Experts of a small language model.
Size: vocabulary 32000, 87M parameters.
Experts: 128 experts in each of 12 layers, 64 SwiGLU neurons an expert, 8 picks a token, a softmax router.
Training: a variant of Adam for the experts, 587M tokens.
Below are experts of layer 7 (counted from 0) of a mixture-of-experts language model. Rows are named router (the router's row for the expert), gate (a neuron's input weights, with its number), up (a neuron's input weights, with its number) and show model dimensions 0-255. Each number is 128 + 24 x the weight over its row's rms, rounded and kept within 0 to 255.
After each expert's rows: "gets" lists some tokens that make up at least twice as much of what it gets as of all text. This comes from a sample of Wikipedia text that the model never trained on. Tokens count by the router's weight.

# expert 71
router [152 133  72 114 159 108 102 160 142 123 129 114  50 152 110 128 135 152 130 137 160 140  90 123 111 130 124 139 112 165 141  98 187 103  91 139 109  95 121 131 126 126 147 130 145  75 123 144 113  71 165 136 170 131  86 170 160 145 134  90  90 135 135  91  82 135 154 147 158 121  79 116 113 129 127 148 123 138 100  98  96 129 113  97 138 159  91 103 113 106 147 159 116 152 128 165 153 125  99 126 165 143  99 115 128 173 151 161 164 177 117 132 120 178 143 115 113  95 135 121 131 108 127 127 153 131 128 178 123 127 124 113 122 134 125 176 160 123 132 121 109 112 116 165 126 155 136 178 154 131 156 143 107 111 131 136 138 137 170 115 124  82 148 122 101 104  82 104 138 107 120 143 160 113 130 125 126 108 137 122 151 156 108 124 144 140 129  94  94  99 103 149 139 107 135 151 154 133 138 129 116 145 146 145  95 135 119 127 101 140 141 155 125 159 119 164  80 137 169 123 126 115 121 146 131 103 143 153 126  97 122  98 102 171 112 146 116 103 101 111 135 122 134 123 117 144 119 139 142 147 123 119 180 124  87 202]
gate0 [100 117  84  91 102 125 110 131 142 133 106 120 153 109 116 129 124 152 121  84 171 139  89 146 123 162 112 116 164 119 150 125 138  99 148 159 112 113  90 116 141 138 103 170 114 107 120 121 104 132 124 134 126 154  87 145 139 117 153 143 105 131 141 118 107 115 107 104 143 147 119 136 127 110 148 132 106 159 114 128 124 131 143 113 127  86 150 127 127 137 101 156 104 221 132 171 121 121  99 123 115 116 117 115 121 129  96 108 117 165 124 133 143 134 140 142 151  88 111 141 126 130 105 127 127 107 192 139 149 119 165 129  95 132 159 112 150 144  93  87 108 180  95 126 122 140 134 149 134 149 113 141 169 123 134 135  64 149 132 149 118 156 141 130  87 120 136 135 125 151 143 104 112 123 125  99 125 149 142 184 126 149 142 161  73 157 152 160 109 100 163 181 132 133 120 114  97 132 136 140 156 132 158  73 142 148 125 123 137 156 156 143  82 111 117 120  80 113 151 138 150 144 143 120  84 224 115 116 126 124 138 106 158 131 100 123 108 180 139  98 147  86 128  89 125 109 100 115  81 133 125 141 108 152  99 131]
up0 [120 107 135  84 127 128  94 121 137 122  82 155 122 112 175 148 140 125 131 109 124 164 132 114 130 119 102 143 165 113 147 122 146  45 144 153 134 130 100 104 140 142 131 125 116 138  99 112 104 140 124 134 125 100  93 134 130 131 164  94 137 128 104 152  73 114 133 103  77 130 140 117 112 121 193 107 174 151 107  74 111 104 137 132  95 120  88 142 141 151 143 144 103 114 126 130 163 123 105 106 126 134 121 126  92 176 119 142  85 105 125 123 127 138 155 110 120  97 126 155 100 135 146 139 166 116 127 159 117 102 132 127 121 133 131 111 130 168 114 113 140 140 110 132 147 134 131 118 176  98 112 121  87 102 134 138 147 107 112 145  99 170 131  73 100 131 111 142 113 113 127 150 206  84 159 155 114 118 166 118 139 147 152 106 127 162 109 140 105  80  65  87 129 107  93 135 129 162 130 116 150 123 135 140  97 142 126 106  74 118 104 129 137 138 137 132  86 102 165  84 145 123  94 152 100 118 114 124 140 134 132 136 139  90  89 118 158 103 105  80 128 132 111 185 170 124 120 166 111 135 117 129 145 126 119 135]
gets: ".", ";", "-", ":", " ", "/"

# expert 9
router [110 130 193  88 121 148 117 114 127 136 116 139 104 140  78 128 119 132 113 117 104 133 137  86 123 150 132 147 156 116 127 160  87 138 130  82 149  92 130 138 113 148 165 150 144 170 135 179 144 104 153 142 124  66 139 173  78 108 156 156 113  92 144 130 121 122 120 150 117 122 124 104 114 128 144 124 114 157 103 168 147 108 122 128 145 157 169 133 126 120 105 123 100 117 138  82 140 129 151 117 165 133 149 122 141 140  93 132  90 120 129  86 149 118 185 149 104 139 110  90 154 137 122 116  97 131  97 121 112 109 141 122 139 119 129 125 109 151 151  78 116 114 131 112 126 113 132 126 138 128 108 117 135  91 115  85 130 141 121  69 152  90 113 130  97 158 141 137 164 159 150 119 184 110 135 147 132 183 114 118 102 110 141 166 127 121 175 140  79 150  64 147 136 141 131 140 142 153 107 150 100 119  76 146 129  91 136 156 106 126 130 157 138 140 152 124 159 113 110 134 145 131 141 129  97 149 109 100 142 121 154 143 147  85  83 155  78 125 127 144 118 179 112 147 144 164 113 141 167 120 127 125 146 133 166  82]
gate0 [167 110 106 104 110 142 160 122 146 127 130 132 118 149 194 119 105 134 148 121 138 120 116 126 142 120 160 144 154 125 135  93 116 111  95 142 169 121 129 105 105 164 162 126 124 129 117 102 124 150 152 144 116 155 129 128  85 136 164 124 102 128 108 123 143 135 152 144 121 109  72 109 132 120  83 141 127 104 126 160 117 140 130 135 109 128 128 131  75 134 119 150 126 121  96  93 104  93 155 148 111 119  58 126 140 101 110 141 140  97 133  81 130 108 103 143 162 131 154 135 148 123 127 156 146 154 111 140 161  96 151 110 151  65 138 136 130 109 112 163 114 127  99 147 105 128 128 122  92 114 133 166 124 102 135 128 108 111 162 162  91 140 179 113 118  38 123 100 110 165 119 155 166 184 146  84 162 119  79 113 120 124 103 141 131 146 139 145 130 142 137 110  84 134 138 132  97  93 148 123 129 119 113  88 132 103 160 138 114 133 138 125 147 104 155  89 120 152 123 111 124 179 131 135 111 141 123 125 160 112 138 160 136 184 118 107 152 145 156 138  88 110 126 135 146  87 131 131 137 199  91 140 124  81 152 127]
up0 [147 128 113 135 161 135 129 126 150 128 141  88  92 131 144 172 132 100 148 162 149 138 108 119 138 128 123 130 127  88 112 102  85 156 122 116 135 126 148 125 152 137 148 144 146 120 127 150 128 143 157 150 147 119 128 136  68 173 147  91 109 167 142 152 138 121 187 112 135 105 157 139 157  57  97 109 145 113  95 148  84 125 141 127 155 140 166 135 104 135 131 143 140 150 150 134 124 146 130 149 137 134 170 120 145 139 139  96 126 138 149 164 142  77 120 105 120 147 126 101 119 187 131 105  58 139 117 154 196 129  74 115 112  91 135 134 119 121 120 145 120 100 161 143  97 122 130 144 133 125 150 165 102 141  82 115 118 105 111 139 156  74 104 120 148 124 124 129 154 150 165 149 164 147 121 115 173 149 117 163 115 158  63 131 144 128 130 105 132  93 118 141 140 121 133 136 114 137 141 140 114 144 169  82 166 136 133 129 121 138 142 143 143 129 149 114 110 136 113 109 117 168 129 125 136 110 167  85  97 117 138 150 166 129 183 112 150 119 109 140  89 119 161 160  79 146 115  94 152 112 104 157 145 150 159 142]
gets: " of", " by", " with", ".", " to", " as"

# expert 45
router [182 145 133 124 129 169 136 162 105 180 104 135 142  97 115 117 108 151 108 117  76 119 135 138 141 152 135 124 144  85 120 144  98 149 104 170 151 100 115 140 150 139  94 152 155 125 101 139  98 116  81 107 110 180 109 163 129 120 108 126 115 134 115 118 140  87 105 151 123 116  93 110 131  91 121 124 146 139 149 119 162 139  89  86 163 128 185 135 118 126 129  98 153 131 122 155  99 160 125 111 133 140 150 156 131 128  96 114 130 165 119 116 128 104 147 134 107 194 140 131 113 169 157 121 109  90 134 113 139 143 148 133 129 119  95 133 159  91 179 123 102 149 140 117 125 154 114 123 115 122 112 146  82 178 129 104 128 126 117 172 121  91 121 111 134 142 174  91 104 158 159 136 123 154 132 168 108 167 120 158 115 142 113 131 129  96 133 142 110 154  62 133 108 112 129  94 137 144 136 145 149  80 129  94 124 147 152 112 122 141 124 142 101 117 127 155 147 155 160 152 183 102 146 127 139  96  87 152 145 123 142 139 114 115 127 136  99 111 119 101 123  83  96 111  81 137 102 151 177 109  90 149 157 143 149  94]
gate0 [134 108 142 136 176 149 142 182 140 152 107 111 121 121 111 106 143 165 121 141 117 127 188 120 113 149 157 147 134 125  81 158 116 175 102 160  97  72 123 145 155 119 102 141 128 139 113 144  58  99 128 115 145 119 132 138 157 115 116 142 154 111 114 132 141 131 125 127 148 121 133 133 150 119 166 161 141 145 169  75 137 133 129 172 116 138 115 141 132 125 166 115 106 101 156 147 125 100 118 139 108  99 165 155 149 144 134 152 113 127  75 102 125 144 137 138 103 151  87 165 140 162 165 143  87 135 161 165 112 148 157 149 114 157 139 110 131  99 147 136 113  68 102  98 129 124 159 157 107 133 117 139 125 112 144  88 158 136 112 139 131 149 158 137 130 114 184 136 106 150  92 152 131 112 132 153 145 129 156 145 113 111 134 145 162 153 114 145 151 156 155 137 123  92 103 160 133  90 109 139 109 126 147 127  92 113 173 141 106 178 128 156 120 168 113 129  87 127 116 137 117 132 123 130  89  87  86 138 154 144  82 189 139 114 140  63 122 160 108 105  96 134 154 110 146 137 130 136 163 143 124 124 128 125 142 101]
up0 [166 114 132 119 111  84 103 136 138 157 130 106 125 147 166 150 130 115 149 158 158 129 150  79 153 165 140 123 107 163 116  99  96  85 112 142 115 112 138 147  99 125  93 153 121  93 129 114 111 158 147 138  67 132 161 125 113 136 167 136 109  88 144  93 137  80 114 154 116 125 153 119  82 133 159 139 104 144 145 134 114  93 125 121 117 167  69 130 117  91 131 142 140 118 114 134 132 149 100 135 157 141  81 138 120 165 127 153 105 127 154 140 111 119 114 113 119 151 165 108 158 143 127  88 176 163 134 120 145 145 214 107 102 147 133 128 149 138 131 108 110 106 140 123  81 166  93 178 155 100 138 130 123 127 174 121 167 122 113 136 128 129 136 147 115 179 126 101 172  84 124  91 130 156 131 126 180 167 103 138  89 121 115  99 141 136 130 112 117 141 113 128 109 103 181  85 166 110 109 118 116 136 107 105 158 159 129 165 116 120 134 144 152 117  98 140 167 133 148 122 127 151 111 131 132  99 137  97  86 112 132 140 123 129 151 170 134 109 122 138 156 122 110 101 106 126 111 129 133 134 134 110 142 153 149  78]
gets: ",", ":", " |", " the", ";", "-"

# expert 58
router [ 95 138 100  95 115 166  93 155 101 170 131 120 162 169 102 123 111 182  95 100 117  99 152  95 159 140 153 149 115 152 124 159 100 118  99 118 160 162  89 146 114  79 133 122 131 152 101 108 116 136 124  88 140  94 119 152 161 120 138 138 107  92 171 146 131 108 133 140 147 139 127 134 117 115 146 158 122 134 143 100 114 105  98 154 136 149 150 170 118 139 110 120 109 106 119 113 153 162 113 124 152 167 158 130  90 137 126 111 129 148  90 122 164 107 173 153 142 135 140 149 123 104 139 106 130 103 169  96 148 129 120 102 110 145  83 104 160 102 149 128 117 106 106 143 112 142 109  86 141 160 117 123 172 148 161 110 100 138 149 138 130  92 132 125  94 112 161 170 115 137 117 133 184 144 141 157 138 164  90 108 136 147 132 157 121 121 178 118  71 126  87  91 167 160 157 174 121 149 136 129 151 135 103 154 126 136 154 132 134 131 116 123 100 103  90 116 125 132 112 105 155 120 103 124 123 124  87 114 161  71 124 112 124 105 118 141  62 117 142 117  67 159 107 125 125 120 130 153 142 130 109 120 113 100 123 135]
gate0 [108 180 125 119 100 119 129 138 106 139  85 167 141 137 106  89 141 103 133 129 122 108 110 117 112 115 110 148 164 142 109 122 150  87  94 106 115 163 139  96 100 114 110 137 169  90 151 132 147 127 127 106 121 119 145 117 155 103 130 144 141 117 152  92 162 142 121  89 108 141 155 131 163 149  84 136 137 128  92 142 133 133 121 116  97 108 136 124 111 143 139 149 173 154 109 141 130 128 116 140 115 116 154  98 115 142 149 145 108 110  95 181 133 172 161 182 100 131 129 172 123 154 154  90 156 123 131 128 114 181 183 108 109 121 142 121 142 154  79 103 137 138 133 106 105 155 122  91 180 133 164 127 135 118 148 132 123 114 125 105 143 136 119 113 105 100  88 129 114 134 156 101 148 107 115 152 153  92 102 136 135 132 107 138 119 177 124 102 121 102 119 120 147 152 118 117 121 107  92  96 133 149  85 130 101 128 109  99 108 136  76 119 160 142 107 140 145 129 162 123 130 135  88 115 125 133  70 186 177 164 119 146 136 145 123 120 198 168 167 119 124 176 117 153 186 137 101 111 104 109 115 126 161 128 134 144]
up0 [139  88 135 126 124 173 117 105  99 148  74 124 153 128  80 115 101 139 122 114 151  93 155  87 112 117  82 162 155 124 129 139  90 129 125 106  70 157 130 125 152 147 186 126 143 139 134 107 108 169 153 128  88 131 176 160 140 147 125 132 120 102 115 162 144 146 130 111 134 138 123 119  84 161  98 156 118  86 102 140  98 144 123 143 118 125 145  79 136 144 150 134  59 136 129 171 140 105 136 145 135 135 125 127 129 164 134 112 118 147 139 114 136 127 128 140 113 115 123 131 108 115 121 145 118 131  95 132 124 108 128 122 132 121 149 135 108 122 166 148 138 120 139 171 105 118 180 100 118 141 145 135 115 103 199 144 147  82 111 122 145 175 101 114 122 126 131 143 156 135 161 107  98 123 156  96 149  69 146 101 142 117 104 138 152 173 175  94 148 111 121 154 154 167 156 114 156 136  96 139 113 134 126 164 118 174 130 130 174 170 141 131 134  96 128 147 138 139 150 155  69 129 138 132 152 110  96 167 103  99  93 138 117 101  94  89 164 128 137 147 155 146 130 148 128 151 146 176 156 114 115 118 138 129 124 119]
gets: ",", "),", " for", " and", "\",", " –"

# expert 70
router [164 116  97 108  90 134 112 126 116  83 125 125 114 144 100 188 108 136 117 122 139 105 151 121 136 137 145 122 137 149  95 134 139 130 102  77 109  86 134 167 114 140 136 145 120 133  98 126 107 147  90 143 120 158 120 125 133 129 134 131 140 148 100 126 117 110 116 166 119 128 127 141 113 147 138 210 141 134 160 121 130 119 127 146 135 164  92 103 131 161  94 143 122 146 140 150 134 131 162 122 133 130  85 132  80 185 130 173 111 136 140  96 157  86 192 140 142 117 139 143 119 128 126 131 116 122 142 115 132 128 117 117  96 166  81  94 111 147 143 122 160 157 127 134 108 107 181  91 173  97 139 112 148 155 147 171 108 140 163 134 129 129 139 142 113 104 122 147 124  87 101 174 128 130 132 166 131 105  99 120 117 171 158 131  97 138 155 124 130  49 143 126 128  84 141 144  84 155 129  78 128 122 141 150  95 157 137 137 155 154  85 155 136  92 132 134 128 135 169 145 150 146 142 121 136 188 140 102 122 122 125 117 117 120 120 108 178  85  92 151 142 140 122 153 145 167 127  88 122 117 135  93 132 164 130 124]
gate0 [155 123  78 121 108 156 144 116 131 131  98 108 139 111 108 118 135 154 150 160 151 132  95 143 120 155 192 159 144 156 127 122 136 101 133 134 124  96 117 152  98 141 132 124 119 136 116 121 107 146 130 116 140 115 114 111 198 144 142 179 119 130 140 111  62 128 111 138 116 114 161 158 167 153  91 156 130 121  88 124  59 118 108 168 126 147 115  94  89 152 137 121 112 145 154 166 159 126 102 147 143 154 112 139  91 130 141 128 112 164 130 174 132 124 133 136 135 147 132 153 131 157 145 104 135  94 126 121 139 102 101 174 131 118 125 111 117 158 121 159  82 137 132 128 134 117 151 113 144 144 143  91 175 102 149 136 118 107 143 133 152 127 201  88 119 127 167 114 150 100 113 129 169  98 126 129 123 123 136 128 100 117 134  91 100 169 136 132 130 127 136 162 152 140 130 150 153 122 137  89 139 107 167 108  97 132 118  79 175 128  68 146 133 109 117 136 142 163 124 122 124 185 143 127  95 128  89  87 113 133 106 153 126 115 165 110 120  99 162 158 117 178 127 107 171 159 138 117 139 148 133 158 127 136 152 160]
up0 [146 131 119 138 126 131 116 131  68 146 111 106 166 166 116 126 130 143 142 164 123  87 133 105 123 123  91 107 129 128 108 122 109 112 169 114  84 138 151 142 127 170 127 169 118 142  91 106 148 150  76 128 111 150 129 139 118  93 125  89 105 184  71 115 107  99  92 115 166 105 110 111 121 170 106 185 114 155 172 143  92 139 125 127 122 105 137 116 162 131 107 119 158 160 170  93  97 125 130 106 107 122 131 129 111 129 130 105 154 118 109 159 166 108 130 134 139 121 151 134  81 111 182 147 167 137 118 140 138 115  95 124 135 151  88 100 101 124 156 101 120  79 136 106 146 111 123 147 126 134 130 105 148 117 104 117 141  94 166 143 157  92 117 143  92 115 140 118 121 128  75  91 138  84 146 151 133 133  90 131 143 161 133 136 123  89 145 115 107  83 140 105 116 136 149 150 107 124  76 128  69 143 167 112 142  94 135 104 138 104 112 131 127 131 114 119 147 119 128 149 134 146 106  76 162 144 145 138 155 147 102 157 140 139 170 149  99 130 165 136  84 122 112 103 180 149 120 133 129 117 134  96 112 144 126 151]
gets: " the", " ", " and", ";", "/", " or"

# expert 13
router [131 128 152 128 105 110 111 122 117 141 117 160 117 150 124  83 124 115 140 116 132 141 124  92 132 190 122 155 145 128 146 175  83 107 162 129 142 100 152 133 126 131 148 159 137 145 139 149 116 151 131 128 112  90 126 145  95 127 146 161 125  76 150  97 130 136 122 126 135 113 171  86 126 131 177 128 103 154 115 171 125 123 122 149 128 130 150 209 145 159 131  94 124 115 105 103 144 115 149  97 146 159 141 118 100 123 121  97 107 120 123 101 120  96 173 126 110 129 114 107 150 145 133 133  87 124 133  94 148 119  88 135 118 111 124 170  95 106 137 122 104 113  96 119 142 125 146 113 141 187 159 125 115  86 110 109 126 135 140  76 130 125 104 143 138 117 150 108 161 140 166 146 164 118  86 146 123 181 124 136 107  93 119 138 109 101 164 127 122 178  63 127 139 127 124 130 127 153  79 132 156 119  80 124 140 136 139 154 132  92 120 150 156 121 159 106 175 139 135 149 121 115 137 114 176 161 115 101 104 113 165  93 149  75 128 105  97  78 133 116 105 150 131 137 134 147 113 131 173 102 144 127 131 154 160  72]
gate0 [144 139 157 136 114  74 155 122 159 117 146 110 183 133 135 149 133  66 167 149 102 131 103 118 101 106  86 124  93 126 133 112 134 154 162 183 139  77 153 141 121 156 142 106 158 118 101 123 162 140  93 117 138 150 137 130 138 142 151 138 117 132 159 151 129 132 155 121 109 101 149 110 143 135 119 113  84 116 144 122 113 113 109 124 169 144 111 113 113 126 114 136 132 164 113 127  99 121 138 148  95 139 115 138 139 113 109  93 104 143 121  79 132  64 126 119 136 157 127  92 106 144 171 160 104 115 198 119 148  91 111 154 149  86 134 142 158 112 113 171  97 155 133  90 135 140 104 142 124 119 118 118 114  96 160 130 126 136 111 132 126 111 136 173 154  83 137 152 129 137 150 152 105 135 128 122 134 136 151 182 129 109 186 110 102 130 165 132 114 150 136 136  67  72 155 164  95  91 127 115 133 127 156  73 144 148 113 118 141 154 119  84 141 102 124 126 133 161 110 106  85 131 124 145 113 134 137 111 121 138 134 174  96 152 158 143 157  87 113 100 109 136 131 146 166 100 103 135 136 115  91 147 146 117 113 126]
up0 [147 124 119  76  89 101 168  77 105 131 153 163 146 149 147 151 102 136 154 150  96  95 147 115 145 146 148 107 138 145 193 128 134  89  94 137 125 130 139  99 144  93  84 129 130  60  88  99 141 127 146 113 139 157 151 103 123 143  92  79 148 138 115 121 126 148 135 127 166 127 118 120 106 140 122  77 149 139 129 147 105 124 152 101 147 129 160 125 158 144 115 136 112  84 141  90 110 140 120 117 145 118 107  85 134 102 144 117 139 133 139 147 137  92 106 176 130 101 124 113 119 126 159 120  92 119 118 126 131 173 142  91 106 116 114 122 129  98 102 125 147 113 124 142  87 149 117 156 116 119 150 109 175 124 138 111 108  97 104 116 139 125 113  96 145 122 155 164 142 127 123 147  74 138 118 133 154 123 116 133 165 147  77 149  99 131 124 150 109 128 159 143 126 130 118 113 138  83 187 152 109 122 108  83 119 105 140 142 117 150 176  78 115 127  96 171  77 148  99 147 117  96 172 171 121 134 118 144 102 100 110 146 127 140 120 148 153 129 134  76 139 139 130 130 101  78 108 164 133 139  90 134 134 104 111 117]
gets: " to", " of", " by", " in", " with", " at"

# expert 73
router [129 161 107 123 169 148 109 124 103 131 123 126  69 150 113 130 121 174  90 107 146 146 169 146 136  84 104 146  81 146 119 152 158  94 137 134 142 129 143 125 105  89 124 115 107 135  98 106 129 118 111 138 141 138  99 173 146 146  78 165 121 126 108 133 102 143 152  97 142 156  91 147 161 159 128 121 119 101 137 174 110 151  98 118 156 194 107 145 110 142 159 123 133 148 123 147 160 104 167 131 173 117 117 137  92 169 151 133 130 160 123 132 125 131 143 111  98 104 127 139 105 132 134 129 133 132 124 156 126 149  90  95 137 166  86 132 150 126 143 148 122 104 161 178 142 159 127 146 182 132 147 179  93 151 133 146 134 130 112 109 167 120 103 133 108 140 157 143 133 114 101 167 184 103 125 124 122 133 132 134 108 148 161 130 126 157 165 154  94 110  96 122 163 134 137 133 145 139 118 161 173 147 127 150 146 168 115 172 124 147 108 119 128 127 124 134 120 131 111 128 165 135 133 142 151  83 172 133 145  89 125  99 186  94 131  77 136 117  93 109 143 122 116  90 139 167  79 117 131 126 142 114 150 143 125 165]
gate0 [156 110 156 172 160 139 125 127 126 114 174 108 134 163 142 116 104 122 148 112 124 143 138 139 110 121 120 146 163 106  89 138 103 120 150  74 137 155 149 120  81  93 122 131 140  99 115  87 135  91 141 133 142 139 104 120 148 122 119 152 160 172 128 147 126 118 144 164 124 151 154 166  98 150 137 147 122 141 121 128 119 116 135 110 126 127 124  92 150  98 151  95  94 120 146 103 144 148 120  99  97 166 111 135 124 147 155 114 111 154 119 144 144 118  98 143 132 125 104  81 117 160 150 176 129 119 142 123 125 141 133 119 166 101 153 147 143 148 105 107 140 117 110 146 153 109 129 137 133 129 114 162 106 109 176 146 107 137 197 131 165 107 164 132 104 100  83 130 120 139  90 144 107 105  95  96 131 125 131 164 123 132 165 124 154 110 143 100 165 116 107 136 121 149  96 145 111 156 129 133 136 152 108 158  89  79 133 132 188  90 133 135 148 111 140 139 172 106 129 148 122 127 109 167 139 192 137 182 143 140 122 109 119 104 186 126 156 102  91 111  81 108 170 113 190 121 155 113 111 183 151 108 110 125 134 154]
up0 [ 83 102 152 129 111  92 105 166 119 164 119 141 126 105 162 141 123 111 183 131 149 120 108 135 110 146 125 157  90 116 143 129  89  98 130 129 168 147  95 139 122 119 152 131 110 101 128 107 186 127 108  95 159  84 131 109 129 157 141 107 161 158  95 166 161 102 139 167  70 104 116 105  98 122 113  98 124 114 110 167  98 139 160 100 124 122 140 134 123 120 170 112 160 124 134 124 137 108  95 140 168 130 122 147 138  87 135 102 169  94 147 166 141 159 111 126 133 133 120 126  88  98 147 106 147 100  75 137 107 182 131 153 150 109 126 152 125  94 108 125 109 173 114 138 139 139 140  98  89 116 111 158 147 182 104  96 133 125  93 154 127 113 127 114 117 155 106 116 104 107 139 103 107  96 151 199 114 142 176 126 140 102 162 113 124 132  94  92 135 123 135 181  87 106 123 123 148 107 103 161 148 156 120 152 120 102 161 146 122 170 121 165 124 113 131 126 125  94 128 161 121 109 175 112 133 127 141 134 125 131 110 118 128 130 115 133 121 116  97  79 173  80 118 155 117 125 122 121 110 136 124 145 121 124 125 119]
gets: ".", " |", "-", " in", " \"", " In"

# expert 64
router [166 182 147 119 126 147 113 164 124 123  70 109 104 161 109 103 116 133 107  96 143  75 124  99  98 133 111 158 139 165 126 145 100 120 127 110 129  98  99 148 115 125 135 142  97 105  79 170 100 125  92 141  84 147  96 131 131 123 143 161 109 119 125 143 124 149 115 138 120 121 145 107 117 163 147  94 131 134 126 128 102 133 109 121 128 162 120 114 121 130 100 114 126 147 122 152 134 133 140 116 157 165  98 106  99 135 158 118 170 106 135 116 126 186 147 119 115 134 115 111 143 152 122 135 151 114 142  85 139  85 164 111  95 142 116 139 136 123 170 124  94 107  97 159 131 168 169 147 178 143 153  97 106 145 114 161 101 153 118 102 138 118 143 144 117 122 148 116 131 102 140 147 121 109  98 108 110 121 112 101  83 175 167 107 109 117 123 145  82  82 102 127 145 131 151 125 140 152 140 132 177 120 141 145 103 136 118 118  95 140 118 160 145 132 143 150 130 140 195 144 144 107 118 129 120 137 145 119 128  93 114 120 178 121 142 135  96 110  62 149 129 123 121 166 124 175 110 124 153  84  94 109 144 188  80 175]
gate0 [139  95 129 131 139 115 153  78 152 134 119 184 151 138 122 136 141 145 139 178 170 147 114 163 149 106 131 141 124 105  64 152 157 133 125 102 108 139  86 135 121  95 119 135 139 154  97 152 186 143  96 121 143  87 149 145 113 141 146 141 134 127 140 164 136 131 141 119 152 107 152 106 109 144 143 143 116 115 132 160 151 151 160 123 128 105 162 154 139 132 122 115 170 141 102 117  95 142 130 169 135 184 128 114 108 118 142 160 137 127 162 119 176 132 137 139 134  77 114 137 150 133 145 151 140 148  91 142 117 127 139 119 107  93 163 100 116 161 139 153 113 154  89 145 121 108 101 165 118 138 115  66  93 119 115 117 150 140 116 141 153 145 119 149 158 107  48  99 103 127 160 144 105 131 102 142 113 155 122  98 103 162 147 144 121 157 137 107 109 154 149 144 107 108 174 101 106 155 175 131 123 152 128 112 126 130 179 114 108 134 190 161 148  96 125 118 131 159 125 162 113  95 108 165 136 142 154 135 155 140 106 122 127 120  98  93 138 136  89 163 113 112 123 121 130 147 148 120  94 122 104 170 147 154 117 176]
up0 [105 104 170 156 155 115 118 156 121 129 178 160 107 120 125 131 185  77 128 119 155 114 126 115 105 146 121 153 138 115 135 135 127  93 120 135 124 112 102  90 122 156 163 139 115 134 170  94 138 144 132  95 108 107 126 109 108 133 132 129 126  89 150 211 146 134 131 116  99 143 117  92 102 141 138  91 100 162  83 145  93 145 138 133 109 121 156 123 131 132 134 173 139 152 149 102 130 138 123 159 117 159 110 146 120 119  41 115  88 128 141  86 125 152 135 173 143 128 146 160 132 113 122 123  85 135 122 129  94  69 138 155 115 113 138 146  75 151 168 113  96 108  94 157 108 163 138 135 121 122 142 102 145 107 110 117 139 145 115 132 144 152 122 140 168 120 139 143 154 139 112 148  77 136  90 111 122  88 120 111 126 106 148 171 128 106  94 127 124 101 119 112  85 176 117 143 105  94 118 116 116 135 105 159 114 153 112 155 131 115 123 127 106 128 162 150 141 143 130 134 138 107 160 143 105 112 122 176  85 119 129 135  97 103 112 101 129 185 137 115 134 114 167 118 145 156 159  93 160 117 100  83 150 122 129 126]
gets: "-", ".", " |", ";", " (", ":"

# expert 68
router [ 94 196 105 135 116 135 121 139 147  88 105 161  90 128  92 135 131 117 131 104 153 140 124 160 149 118 144 142 112 141  96 100 167 137 140 159  71 107 165 176 159 141 175 115 128 149 125 109 165 145 154  95 132 115 111 194 141 101 107 118 118 136 161 133 148 106 148 153 160 123 114 134 130 140 109 127 181 131 138 102 122 117 114 154 122 146 100 128 117 111 128 160 112 116 117 181 128  88 106 125 144 102 128 117 137  98 186 140 124 162 110 169 148 144 148 145  95  91 158 160 149 128 129 143 126  98 109 152  99  92 131 130 114 136 136 118 115 142 118 126  91 137 132 142 120 146 184 140 125 108 111 116 120  90 128 122 169 123 124 119 127 102 149 156 133 137 115 144 115 113 110 149 119 139  92  83 109 115 112 173 105 160 172 125  95 158 151 118 116  98 199 134 117 140 115  85 160 117 169  95 150 127 166 109 107 138 132 103 133 118 167  89 151 121 121 107 103 154 160 145 141 140 117 103 152  90 165 164  84 100 124 145 123 135 107 130  99 138 126 102 139 120 133 108 154 129 159 149 149 138 119 119 113  68  99 131]
gate0 [110 111 175 102 132 119 116 102 158 122 170  71 163 125  99 175 108 184 123  97 163 111 141  90 132 120 110 141 144 165 151 142 166 134 119 109 121  81 140  87 109 113 106  98 137  84 160 133 110 142 131  86 126 100 125 132 118 162 141 119 153 144 139 150 134 118 146  84 142 190 152 101  75 126  78 154 125 109  89  94 147 123 177 118  98 123 138 170 142 127 114 113 124 138 116 131 105 134 116 185 149 104 115 136 107 101 163  82 124 102 148 151 126 137 118 161 142  77 137 153 120 117  83 120 130 107 122 121 107 156 116 103  85 134 146 148 157 129 133 122 134 151 137 132 129 125  94 132 142 108 108  98 174  79 154 155 144 159  80 101 123  92 146 100 162 100 144 127 146 140 145 129 145  93 133 132 123 116 160 168 126 140 126  90 179 142 138 111 136 128 134  93 109 119 125 118 122 125 146 119 105 142 129 105 141 153 135 118 195 110 113 131 140 112 108 124 127 148 139 137 148 160 112 131 139 147 137 123 148  82 137 167  92 133 134 141 162 133 134 105 143 101 146  96 146  99  99 126 128 163 154 109 107 151 157 111]
up0 [138 146 159 127 123 148 121  92 126 155 142 163 109  94 108 144 112 148  86 136 137  97 112 115 164 142 116 119 135 140 126 124 110 154 143 154 153 108 124 120 108 105 132 109 135 158 119 149 116 137 119 121 125  98 110  92 157  82 102  95 124 169 117 122 146 130 150 115 117 114 180 111  96 132 172 134 165 106 120  93 162 114 125 126 116 136  63 124 130  80 123 123 140 139 176 125  96 164 151 123 125 156 107 108 120 135 134 140 112 144  84  90 141 137 126 101 113 120 111 176 123 142 134 145 158  70 131 142 107 154 134 145 139  93 150 130  98 143 171 164 138 121 102 151 140 142 110 124 123 144 116 137  71 112 143 113 106 161 131 141 106 100 146 157 190 155 165 122 101 106 116 108 120 126 141 113 150 108 117 122 196  96 144  82 116  89 160  95 123 106  80 105 146 149 117  88 105 147 121 163  94 128 133 119 149 105 106 127 132 150 141 160 127 115 136 128 156 153 138 106 137 105  67  89 153 124 108 103 110 167 119 137 111 112  96 102 147 100 114 100 135 131 109 125 101 115 175 100  96 169 130 161 175 153 119  91]
gets: "i", "a", " (", "s", "mer", "ci"